{"n_layer": 12, "d_model": 384, "n_experts": 64, "experts_per_token": 6, "d_expert": 64, "d_shared_expert": 0, "activation": "polyrelu", "moe_layers": [0, 1, 2, 3, 4, 5, 6, 7, 8, 9, 10, 11], "router_score": "softmax", "normalize_top_k": false, "routed_scale": 3.27, "balance_loss": 0.00575, "balance_bias": false, "router_z_loss": 0.001, "init_std_router": 0.019, "lr_router": 0.00142, "vocab_size": 32000, "norm": "rmsnorm", "norm_eps": 1e-06, "tie_embeddings": true, "optimizer": "muon_variant", "lr": 0.00172, "beta1": 0.93, "grad_clip": 0.5, "batch_tokens": 65536, "seq_len": 2048, "train_tokens": 517700000, "steps": 7900, "dataset": "wikipedia_en"}
Below are experts of layer 3 (counted from 0) of a mixture-of-experts language model. Rows are named router (the router's row for the expert), up (a neuron's input weights, with its number), down (a neuron's output weights, with its number) and show model dimensions 128-255. Each number is 500 + 40 x the weight over its row's rms, rounded and kept within 0 to 999. Numbers have three digits each.
After each expert's rows: "gets" lists some tokens that make up at least twice as much of what it gets as of all text; "comes before" lists some tokens at least twice as common just after its tokens as in all text. This comes from a sample of Wikipedia text that the model never trained on. Tokens count by the router's weight.

# expert 48
router:569555558455489568415499499498439485498460490488440546419475543488493537524477538481567536556475486490486459595457478535494519499555559424513569533541493473438470418548537453430524562486462544542465491545534516545548523459558507425547495467532476446452469462522517467536480419519473533500513457500412388469537522487540509500469560511458542474539493498505468572527487483431534489538539
up0:500559569493493515546457500525572538465515483458529529457517459548512595495540476465507485524513531472451488470523502472531510523464464537447504589524535490473486571516501448536458526501513519489504507574486501499510555452508483499540514530495490454482460502450447554509487526542499484484514443485569545434487499512506532457546528460523453516492503497492476552509477438533442512468507
down0:494486512481487551529409530487466522534473531499479546547534577454509521574496460552591588592448569562524469496441503498446534397512502514500515476533447582476572533426513476523510490528487445486541473516493476519500482500459497502497544481437500512504465496525427478521489549520563477495522567483533492393464431521481558411561406543536475478500485498502535420534504535532437539475540
gets: " ", "-", " 0", " new", " T", "="
comes before: " |", " -", "·", "whose", "Following", "atom"

# expert 30
router:508538522479490553420462460508503508518490467475406503472448499527435504434445506547532469487480521492440523489558472538503474523565483525551520529510523514428440505490555445430472556500473562499474482551516505571529515490513439536539529481466449492549513465527547509582495444391582464498529471528484474434526476437458464515452503549466477445562524466566461513481501555474478518518514
up0:502533439519486537630469479429555528451488570453488518442567613479503525575514536544542552549530473520466486540531488429475524430537425508460533526507524527466521521459500501572524522490504491461472417489560499466488535491427460492439548552484497543509480507518478528558460484468581496545502445522555535510445482396520509590485457565535503494536531536453468441538537509508487514466532
down0:472479493426566524475452467478504501534415532529465477480471491521460528485536504453542510516522483512517499423538413518456524473539534592475449498418472543496456487465548544506509524460562548516467480419545470522497519443511489471474442496478477475514569509470436490538462482525504488487433502520544526428425547511493497490493523542541461475510485456511454546498435541515506474508516
gets: "\"", " with", " released", " by", " on", "ed"
comes before: " by", " the", " in", " a", " on", " to"

# expert 0
router:535513592412503545484502538555547504502437452446421486478509527514461521456499507504528466431446464490449467535510457526529507480545567513484517553534463566484411452546549437466555528544499559542545425506506487552538528470556467527572466462488487452458488471501509469549518435519531483448551498478446444446486466472502525505450505535461480540527509459522454558485449531463532489558566
up0:570440546508485538428511527454526439444482506557470506495476504490519452510517499520530515534461513473479487491516485504519483522511498532495551496584463472467501430533475467589589525508464492507536321493511474502529475478505562499447599521521527444483528472479505525526506491492466548498562441452451486441582493518484516550496571475505463516550487496479474440479488518525480589461436
down0:545519468483483543575448507510497452489525520460493478460558510433473629500434447538477475466490550527497499521543485457443387520545516451382503457612473521456492501486481528504470514474475472455455534461510524527461536535496509527540476531485475543564528563559534490473512528487517505501529481556489540478467426516506491530458491512479534480515537601526529495518524524443500526436403
gets: " and", " 2", " 3", "|", " —", " 1"
comes before: " |", ":", ";", " /", " been", "ia"

# expert 43
router:524507520497471525502499495511526531534528491453454509485508508484494454467493576533495464437478531521476518538466471508536521478511540485486555530508431561506478400517561408435540544567516599494534433535527449513539470524522519447483475459495461434546503532532543516560549466518509565481514497461459463490545549440515547491461474514437510469530466492518477535459391482466494549546549
up0:449463531520525521470579527607528535539495465508530525490475432552487474560529500504528455464517517501482526519536429524555493437540520483416505420514465481509476479488497516488417496483503504538502539427504469532545545483496496516494540560557556451562512492515478500507523527483526536455546489520493502489544444469565511569512508518534435418456440566404495399502501490539515488531547
down0:524490465529454477479561545531491541563458492442511575516505498491532488415432502482450492529441476527510490471494564551550459552527503542502468486479532549512517561549517409498450551486508500558519454533456578485511484501493495507484455587563566455573421430500489515539453496515448492515548490464463524496506540443565453494482493497474452450514464415478509507476476511500471571502466
gets: "\n", "-", " ", "–", " co", "=="
comes before: "\n", "-", "|", " List", "The", "up"

# expert 14
router:576514553472422521445465512569544477476495512466472474503515518494531462539477522506510467493441520508492470549408507509470473524555556503525525586565479560520475468535540453471525552500464552473580475508515579537519581520526544554539483512443441427516591493523491454555534426544522510529617437524441451424481510474474501509465481515482474549545520450466439551469445526477501566612527
up0:430493478470508499454516536466468500521494495422506500493530534469587531536528514478502484481426510542434551492466523499506479504435572501435481601533523483444540446511535478565549560479464492493513504485516528549522551507504442454532533544460444442497534521504502493530463498456493507444508491523500500438487477552531447554503485504594516462584482458439464515499491499527546483507471
down0:507523470496433473499490539539471519559491508481411455527524480480558561496517516508438523536502461415489521450448466492501466421551508528541510505541467524540491534519468504511555547461535461524486500566482559517497488543492524445510495512449511542533525501495447486517490524527491461546479544465441475541501489473507507514474563474448480528525502502521516475502534413569482495516522
gets: "ing", "ed", "y", "e", "s", "er"
comes before: ":", ",", " (", "\"", " by", " is"

# expert 29
router:502476510410508488512485510502527529466451514456409496469497539552505529448494532526584548512434439528482495537570497429500468503525506452534531492510434494477427469536545485464558477487486579545481420543496466533570588485630449482530467402491455454540538516546572471570498486485513505437539473452465448458480456448490540420484488477478489520499484482507454564478416485480425485563493
up0:450533435540509475528528480530558501508471542496523459502485465511472566402458513483468503441499443510483502520480530426517524435495442469464434451493462429560467472585513462527541551493515494489495430551510586490539543533539401438546538489612516367508493497577444525500465535484497528462505435536465528504433500460589471570609486485483537573445476427521524505526534494480465441532506
down0:484492380567460516448465495583501415435457530502462480554448469468536462521490489518411477588501506542508611466476531525517466404570453434470441440466520504520534469541521516491529547531463495488457454496464496523520545450516572544456483520528443541504507447480557467546477507426561521497435476456488590519503503521447524508573523474436429533479512497516505471492415502480520506566444
gets: ".", ",", "\n", " he", " to", " and"
comes before: "\n", " The", " was", " he", " He", " In"

# expert 6
router:515511540486481481467497544533551527524444419486434432512489475523487448489458544530576548476445469487466469518495524469525517459590480508504505545518456514533440448548551474448571522577530540574469437560500463559550531496526494530513489465528513473527523471516493486551517473492448502417508459527473460486472469480516496481446533513437493526562567486512467513473417490427484460526548
up0:484488501480514544538490523510478490490498443435556439497494498518494467512546538468490508458480490555501478475535539398592552430509492500487489473479490407512422534470415482472437545521514512514494433555462466594509557555499491520479559536518469529530491418450453576546486594493546515444440447541490479474490501530536589528458573493513408536467500564532482463519510523501492491485480
down0:442528464502517515514496461470489480502458489491554485469503475452566459488485508455501509475474526437549513499550527460419478560432475481513514446538460530475561504475426549517535562466488462436472503430544501484514475506488578594538529517438538496523586556479512494438461511502515450478487514579571536506538498558518520462530596476419452529496451486478489422545504516446520431505478
gets: " in", " 2014", " 2006", "In", " 2018", " 2013"
comes before: " |", ",", "–19", ":", "–", " –"

# expert 56
router:512537491506529517482539585491490482490430486460475506476467492540485492483455498513513454512485478562432486472432550505501508503522502433533521513545449506528443492520609466511513499546511524511539428514487479528585498532576447493601475488480507436506457488493547530513495498514490469440555474483467495417436510498537486488485527462493476452516528476456523569469501480452496479541519
up0:528548457468508559600483529459482447456507466500468532569499526543493479528457547504506503471496522527483469492539515499429518480509440495512534545528499487478547495526462463476460499516551486564472469520533594477438430575471398496516585470499528491514473533409428490502493454475502449524524498467500438428479428494535460479428529525611503529544523533497529538472517504445541542478493
down0:440496506502495503515518456436445506499515492497516509499499506541529482484515532437472512543473505494481497561443461463526507450544512450565514449437507438501497495435559488596490464544433475558413490411443568475477495418419577453431472478448513452494510547557440518452544482512484526546426531442442474543537451488473493642501532562509469486470495550447539423440523484540522473518528
gets: " to", " from", " of", " over", " between", " after"
comes before: " the", " a", " his", " be", " its", " their"

# expert 23
router:499498549452486524511490495523479533419472460478422528454523600477502491455452547540524497494443475436441481508441541466483464456520505448535600555498519492450482486516583453467546588523522557540479458577557477526555568526552457542565435445461514497504554455518543485561449422531589451399538480502440513465447478495557567503489483558455476470465550491542435518487465532442493533507516
up0:483575497502480495480521507470477543523530546477515455492497519500516545514594558509549428525415557448538480502565502548541510547471507533474452506504527475497436475494568481529490522512520523555510495537452490506545528454412471511550523486484470513493544459465447532560510469458538495440515598537502485577519504539528509597490494558433532535572586489535473473465468475505449487514489
down0:499508534462499457512445555390500478482485476488457517551474526523535577468488518487511554463458437575452457458486479506532525425508511558559515431520484465500554565467468463528495437469488489516506536496558554493458478450485537564499495472488444498494542505530507537431473463490509492496492520472489481480551547511416505417481421473458527466408524454536539560439537533448451549511529
gets: " |", ";", " 1;", " 0;", ");", " 2;"
comes before: " ", "\n", " 1", " 0", " 2", " —"

# expert 32
router:527517548500445490475492527531509489484457465500458497487444598490465517469439523544567523459454462471423489557470478476538533482502507534479538520486438528525430436545553419472548512554538553523514449536502492494534496482490473496565533471449477444490559377531557457596481435483489568455537516533460451418475492501537514470455527496483505546534573540527496531487504491513508485507502
up0:509555536559479506429480466545538500506503535520474528509502530510424494505543515514521519507507489504479499562541505519514477391538450521463483474502460467478500523489469531542417479489508553534495445518560551475439433554449456563549541410454493537475534422525500501413486488505496548442537483563455514536555513502564476505503536552533502599433530447447500567495518496559462573479495
down0:467497539513528482446512469464490500460473447467413463526479485524489382501574557605539487524522492551447502515501506449478493492505537518594474530446484452480505562601443538437451498486509503475462511493495494480498527490538502547504496515477516508479516444476509526489584440492477534550457487462475465549493492558473463528525529546510479570449501458473556515495440500500491524543545
gets: ",", " that", ")", " is", " this", " time"
comes before: " the", ",", " he", " it", " she", " they"

# expert 12
router:494541482429466584434445596557508560445406510434458524457478505500502490482498590518501475486449443483505479424512563539532510506511499484515534564467555541509478453490536479410610490497475513555505465558530423540517549545520467523551445455508494467544498482560528490565508401522493529500482463552457423445504434458525544526468477466470503520524452441507426489504448494440464445545534
up0:475545499541533511541514513532485518440504402510501453484510543528543498516531491525441457532382519546445510468498444474510569440472449558531598525586473435509503542545537450481435506493551395496510477551495451536496487506468481532503566495534542547514482446510465502544496440475540599439518523527506453488507521503540499512524488525493499538505499541501507530473552540536420495512536
down0:504485489504451481542506471512560481463550503481534490520544481454618434575541456467457480497540561499466455481483391522485493552421471532421421479610540470511469509523497459422432488524450534501550493475510489487487423447506522516509470509460517520449482537527554526561525511518457566480481532417498525521465495512461506541528471491469467481503481508441462506478463535545376412572515
gets: ".", "s", ").", "\".", ".\"", "es"
comes before: "\n", " The", " He", " In", " It", "."

# expert 62
router:522530568485484494514519540569492523459430498446498527434489517509429497475510550562522451514518442525467443503489452513553522558539521492544595592518455581467438410539550454479510478507543521571541436490523495529573543492544479425540488462454462404482479408548547459546521441500512492465485424529444501486512523457540540486485538554485454420521516456515398525516475536443480518555544
up0:519499452492491513465441475497456595368484519455533550546576560529491460489517553540579469493469548515490545459536509480502475487569527507470479565537487522466544588440463460468557482483552480499463483517601523482523502586548487503452517523534501511540473493497533481557441527451492500485565403479534516458464483549483501554462469507508491487538487511418511451499508505508531458471509
down0:496511439509561564434467487488526434528523468523516467509545530554519482433447538506414500517484470474558431472538514496508495450515568465500444588538515514485545530506486517461594567444498457567446481480510462502474471537494550486459474536491495515504537546428470445456522461464436467605564576520490511444537467436518558484454512523483480504540522523462516499487445534514500442483538
gets: " 1", " 2", " 5", " 4", " 6", " 3"
comes before: " |", "th", "/", " km", " May", " June"

# expert 35
router:485530560471488493473465566482516517534509499502485495459523523499552449498491473512553464490373515463448507463449555467546490499533494461451479548536489513521487450565510476515515528523496543527499496573547469497591468467518452472515468478500485452550555461561556523566562480518555453477517486448474441445516461474512515541497538515461466496530546477600459523456463514444412460453512
up0:571553492541462493496523537487471448487437477446558511484483441512532441477533583475462487565426516466529536409547595497563475457577443486518472486491446454527522511570534443562497509495575474520509500522459515486579507534483471512532489535591565461526558513528458486534545542512563486455520441460446428570495499499581479550481491489517523535507499558465542554495500515526452469524498
down0:510436423511423473523446487518459472596404463517524504532491477490494520512512516627453500452491426510488511545512504524520544504448488537448486575385532488485540502516483506506521477464484512497520542536523500570478522504538585446491469548454489410412469495549468429539520488553504500513476500517516484513444556497483487512469481477484484485426505475499501446498500503608468530570484
gets: " |", ";", " 0", " League", "|", ":"
comes before: " |", "|", " 0", " 1", " 2", " —"

# expert 8
router:538508550460477541468488553522497519454457470491455465513535493544494473529545537548594479467476451521461511538512491438589475449542452504554524510488493530595465435520497415433577496526525529548593482483527454568533498485559482514546501464478457472543529428493524422518518471452532463412556476484444481432528501443581521507475510533419472466539452507526470583477477496484529535491539
up0:506551578568489523548540490395449559504515562482561477477480467531478501561573514520503544503471553522479485578472492427564563439494555464548562545507511480529368459502524526456561480537501560483499450497548423460411516501465533471533546495460592528447494490500506499493541449448467547503512500482482458568510420495564398486505565525523415484490464555460488564487579445475494574495562
down0:493505504442519547527510469513446489533460512450495501472454471497491475581449576559447583505526501494512427529464482493522473495491539549491484516519492550502581476485532421523495495579549432479563462541514463501487534521484522515562495537495531430543527446486529476526476463507470472462517455556540505503505505510466451470539530488518473505478511482517437544516557448479544445528510
gets: "\n", "The", "N", "S", "W", "A"
comes before: "-", "|", "\n", "==", "The", "="

# expert 31
router:522529501458517493458516565577477527469405491458518514489444480461500378491496471545504465479472477456479474496481445501510492456547506446471535532524495512536459462532497450493544529543543525506537471562483492537535531478524517516503474512505486465500508462528584494548475421517554503493513502511434470444498472503552558485447527478503486456521557452473477553474482539505458541555526
up0:496596579497482477555509582500508525548511523547507544538538503535494516468470489521483552527512480520562457472504520464556515464445578507535496612549467503434438553450560559558504488451467486558554521521527454446534484469505425470536519498494529416473512521482486471580492512496526504487495471452476478500501465534585486504491416511529551438466433478476541564496569597505460501471525
down0:554495436506471551508546511422477500574490542515571505504529520479545460441485500504485502519525460530565383535485499541562565526500540497469488507496410529528529444494541510481484469525567454474560522460564531548430513448461441558451483508467579535483489561509510464475552476440521425475537513486463491536465448534431582456494532502510530530461521486484448457449548451494527533507517
gets: ")", "2", "3", "1", "4", "\""
comes before: " |", ")", ";", " m", "N", " km"

# expert 52
router:553568505499410590459507531547493470488433416450457522436430517577474541443460509527559547505438488513465505466497488407495497475590517464485526517528482522462426455532517502495474511478494552528520458507511469496526498522514486466544510479546535487542481454478526491588569410524484521488509494484481453464504435487526517482500488553478521429568580468484479527408489509429531486558530
up0:522518460554557490480523496479490503504513512475504450513446465554513448530532500576480474535460503553430562446582499466431505443423456462511458445537427504528523485563530425545415479464522401522466482568483518488552477564492496579502470447537498513479500437474525564528475487426551460493456504548511539458533504534553479604527537452551466567500484532580487506480474480533501479459481
down0:474516546513548595486514562576522489519486492469540500458550498470516533520464508497519456515507487483451490502484555469540473558544536532467488460439468549493406504470487558425526528501467521513485494481490548554490465471467514479500396539492481451453592468538464484409479578541463575438494517486461459536515535545533498510459539539532456491469409518413549476472465484477473468523486
gets: " the", " in", " of", " to", " at", " on"
comes before: " the", " a", " his", " their", " first", " an"

# expert 28
router:539523539496474528482480500490504547468486494480484547501489548516448492443528508567540411505413472488475518476550472518558499421508497518533493497513470500543443464525514436509544567546526531481557461509462488543512554460490440506514506440509498503489548505498522481579499459566499546490509466468457398475431459459535548497465438491465460454451490511535438547480523510478426529548559
up0:498525526510590543504495457454520436513531524545563537437459457500511518513528465552534527510422507500454490504489472491474532431535529508495479485546463484567527559522531530547517466549527490455445499510446519458433516556518460466544482480484513546501487449489521459549523496552541515490495507515492472435495434488522506516515433533410483476484489476516472515495538543521436504486552
down0:445435484437449514455513471499480538500564505458455457573515508567519545454487478526496491394544526508478567507538453601466515456527517411582541536477528521495483439411514480491529460482442545530488416539438559520442499422514473497509405537480467520518558517564472508537515499469534469511473469492450444453477465489447561553520514532508524511484435571466492533501524500516461513468488
gets: "==", "\n", "===", " ==", "====", " also"
comes before: "==", "\n", "===", "=", "See", "In"

# expert 2
router:562511574452498547428529472509501500509458455498473564424515501504510475444544508478550502490460455497498500496473524497565452420529531470548521500535511536495435494484545461485561507520548536523530489553575506595594503516553466505601481491460464473468517447522483496510506439506534453461523494483489459450461457504507455524453555532403449513514527529533464572467465517467442458524566
up0:509521539471476469437465486501540482488517464481589484464501415508481479544570470550532533576441556566516490466453547474514562460554521487489536490512441399467490487579514505537521506500540458505470443499580454470498557495475500515488515586560531478518550497573479514550510532473492510452490501534496542481490429465497479536514485507474426504542535593440483533490498531634485519487494
down0:515527487507467528494514522488452533593518557527466514533473511489510434458425512556468448505437558548459455475487496554467534521527535533484519557453462500519521479460443494472538482438565452477603442478496493463455443488537482511479422537508482481515498542450437527505426493540470506508496478458445552481521499515542569509530487532534426491500507552432523436497477591498523533477501
gets: " 1", " 2", " 3", " 4", " 5", " 6"
comes before: " |", ";", "th", " /", " August", "R"

# expert 25
router:576542528484497482465456514532473524522489495509460518435422491497434506431488513513547512480496471515437508510518482475497502515473530492509545515516480493449441465572532434490506513514493554492497476506518456504578500505565432512560529471434482471529482505497503514541520473489488534478532523470457468421505409473471542479455469559460477505523557500516434554484490509477497494539539
up0:547587461502462473495541500452443515438504532545448551536530506511479489489522491496465495489525468524431560535560451481427492459499554475473517490626453499525510579501473459494477518467533482506552467561544492480482493546482488515526525523502526585466485483484418494476465539464525538466512504493473457505530564433550443549477505481527553614470548618492520562524515516555505519470486
down0:409560506547448471542525409529517497444572440474553454468478437488561471530556561487432523503531471531518478515523532555479465585483494513502380561536564511444457522532501522476521517487500470425491476524475509488518446407417428490460463521533494451464465471518514514482590497545475588515539529418507491505473594517517494505526524523489507514465548445553466493537495557504502490508599
gets: " was", " is", " were", " are", " also", " not"
comes before: " to", " a", " the", " in", " been", " be"

# expert 15
router:532523555505468572513472528513518492441474431478487523459498498547425461503526505556532464500490412502475462530462505471473476482554488498542555544510484552532434468537561495509497537587509550492501497532477457482561441430602466464558536482487519461470535459522543430538511467557498551463552509516479505461428437512489493459520530505490512465485468435474448546428444509487452457555532
up0:473501495515454568479515543556540494542490519572513548503532461467502522533528500463487411561496465480529442457520552478517476500503560489496501569534460552492539543486492432512510541483514477540508385493481490490531564536498506551507464520500492511530506552445492510462484453513481558507535600517447429514480500551506512552462506503495472563496501518534565523543475557539484523560537
down0:549599528529515476507506476493448550511575519600529482506510586530482502508476435542500438447501481519567495494533490530574489527526531455533502549495457568537559475496438516566524512560472481477486481468523456520457517542467573573492463458555497458565555550539547450492512503519524456534508574519488512442573416483501577547549495506523498573570572556539497437452594481521533581505504
gets: " of", "th", " is", "st", " from", " for"
comes before: " the", " a", " his", " century", " its", " their"

# expert 57
router:524523524480543552449522508557448564460478497410457548458477489533445487455470516624504489471472494503445479520533461485558503485508548443574522540515513510527464463526570427492519491598502532496440478502501418573547532494611505500493443456522486455549531500475531462526514455498513495454564513519491487460465523441508489428472526540474487435483571498546472494398413552468532467510516
up0:483471575489454523506458614496530457539571426544514477536545491541438530522476540508525537502465507434438510502507516448476449477468470470440467491488561504455498491484472448487509536492388559531491450534540455535505544430480467464521512512496497513498549588487484516524499463459535429488461538475506514490494448503508514504500554574572435480479497526466449587473490531530456592500471
down0:504561487498527465507435532500465494533571514467468499515476519538547531576523541535469550561494474510500471539523543445535491469438476491558544468492445558537480521540497453524485538593484467484563470607505496520529500437571506534538559508541521550481462623515515518485473488531512528450493545515486523527471457439439521483463454516490503452525520497514512550491447498470577487501474
gets: " the", " by", " with", " a", " for", " of"
comes before: " the", " a", " his", " an", " its", " her"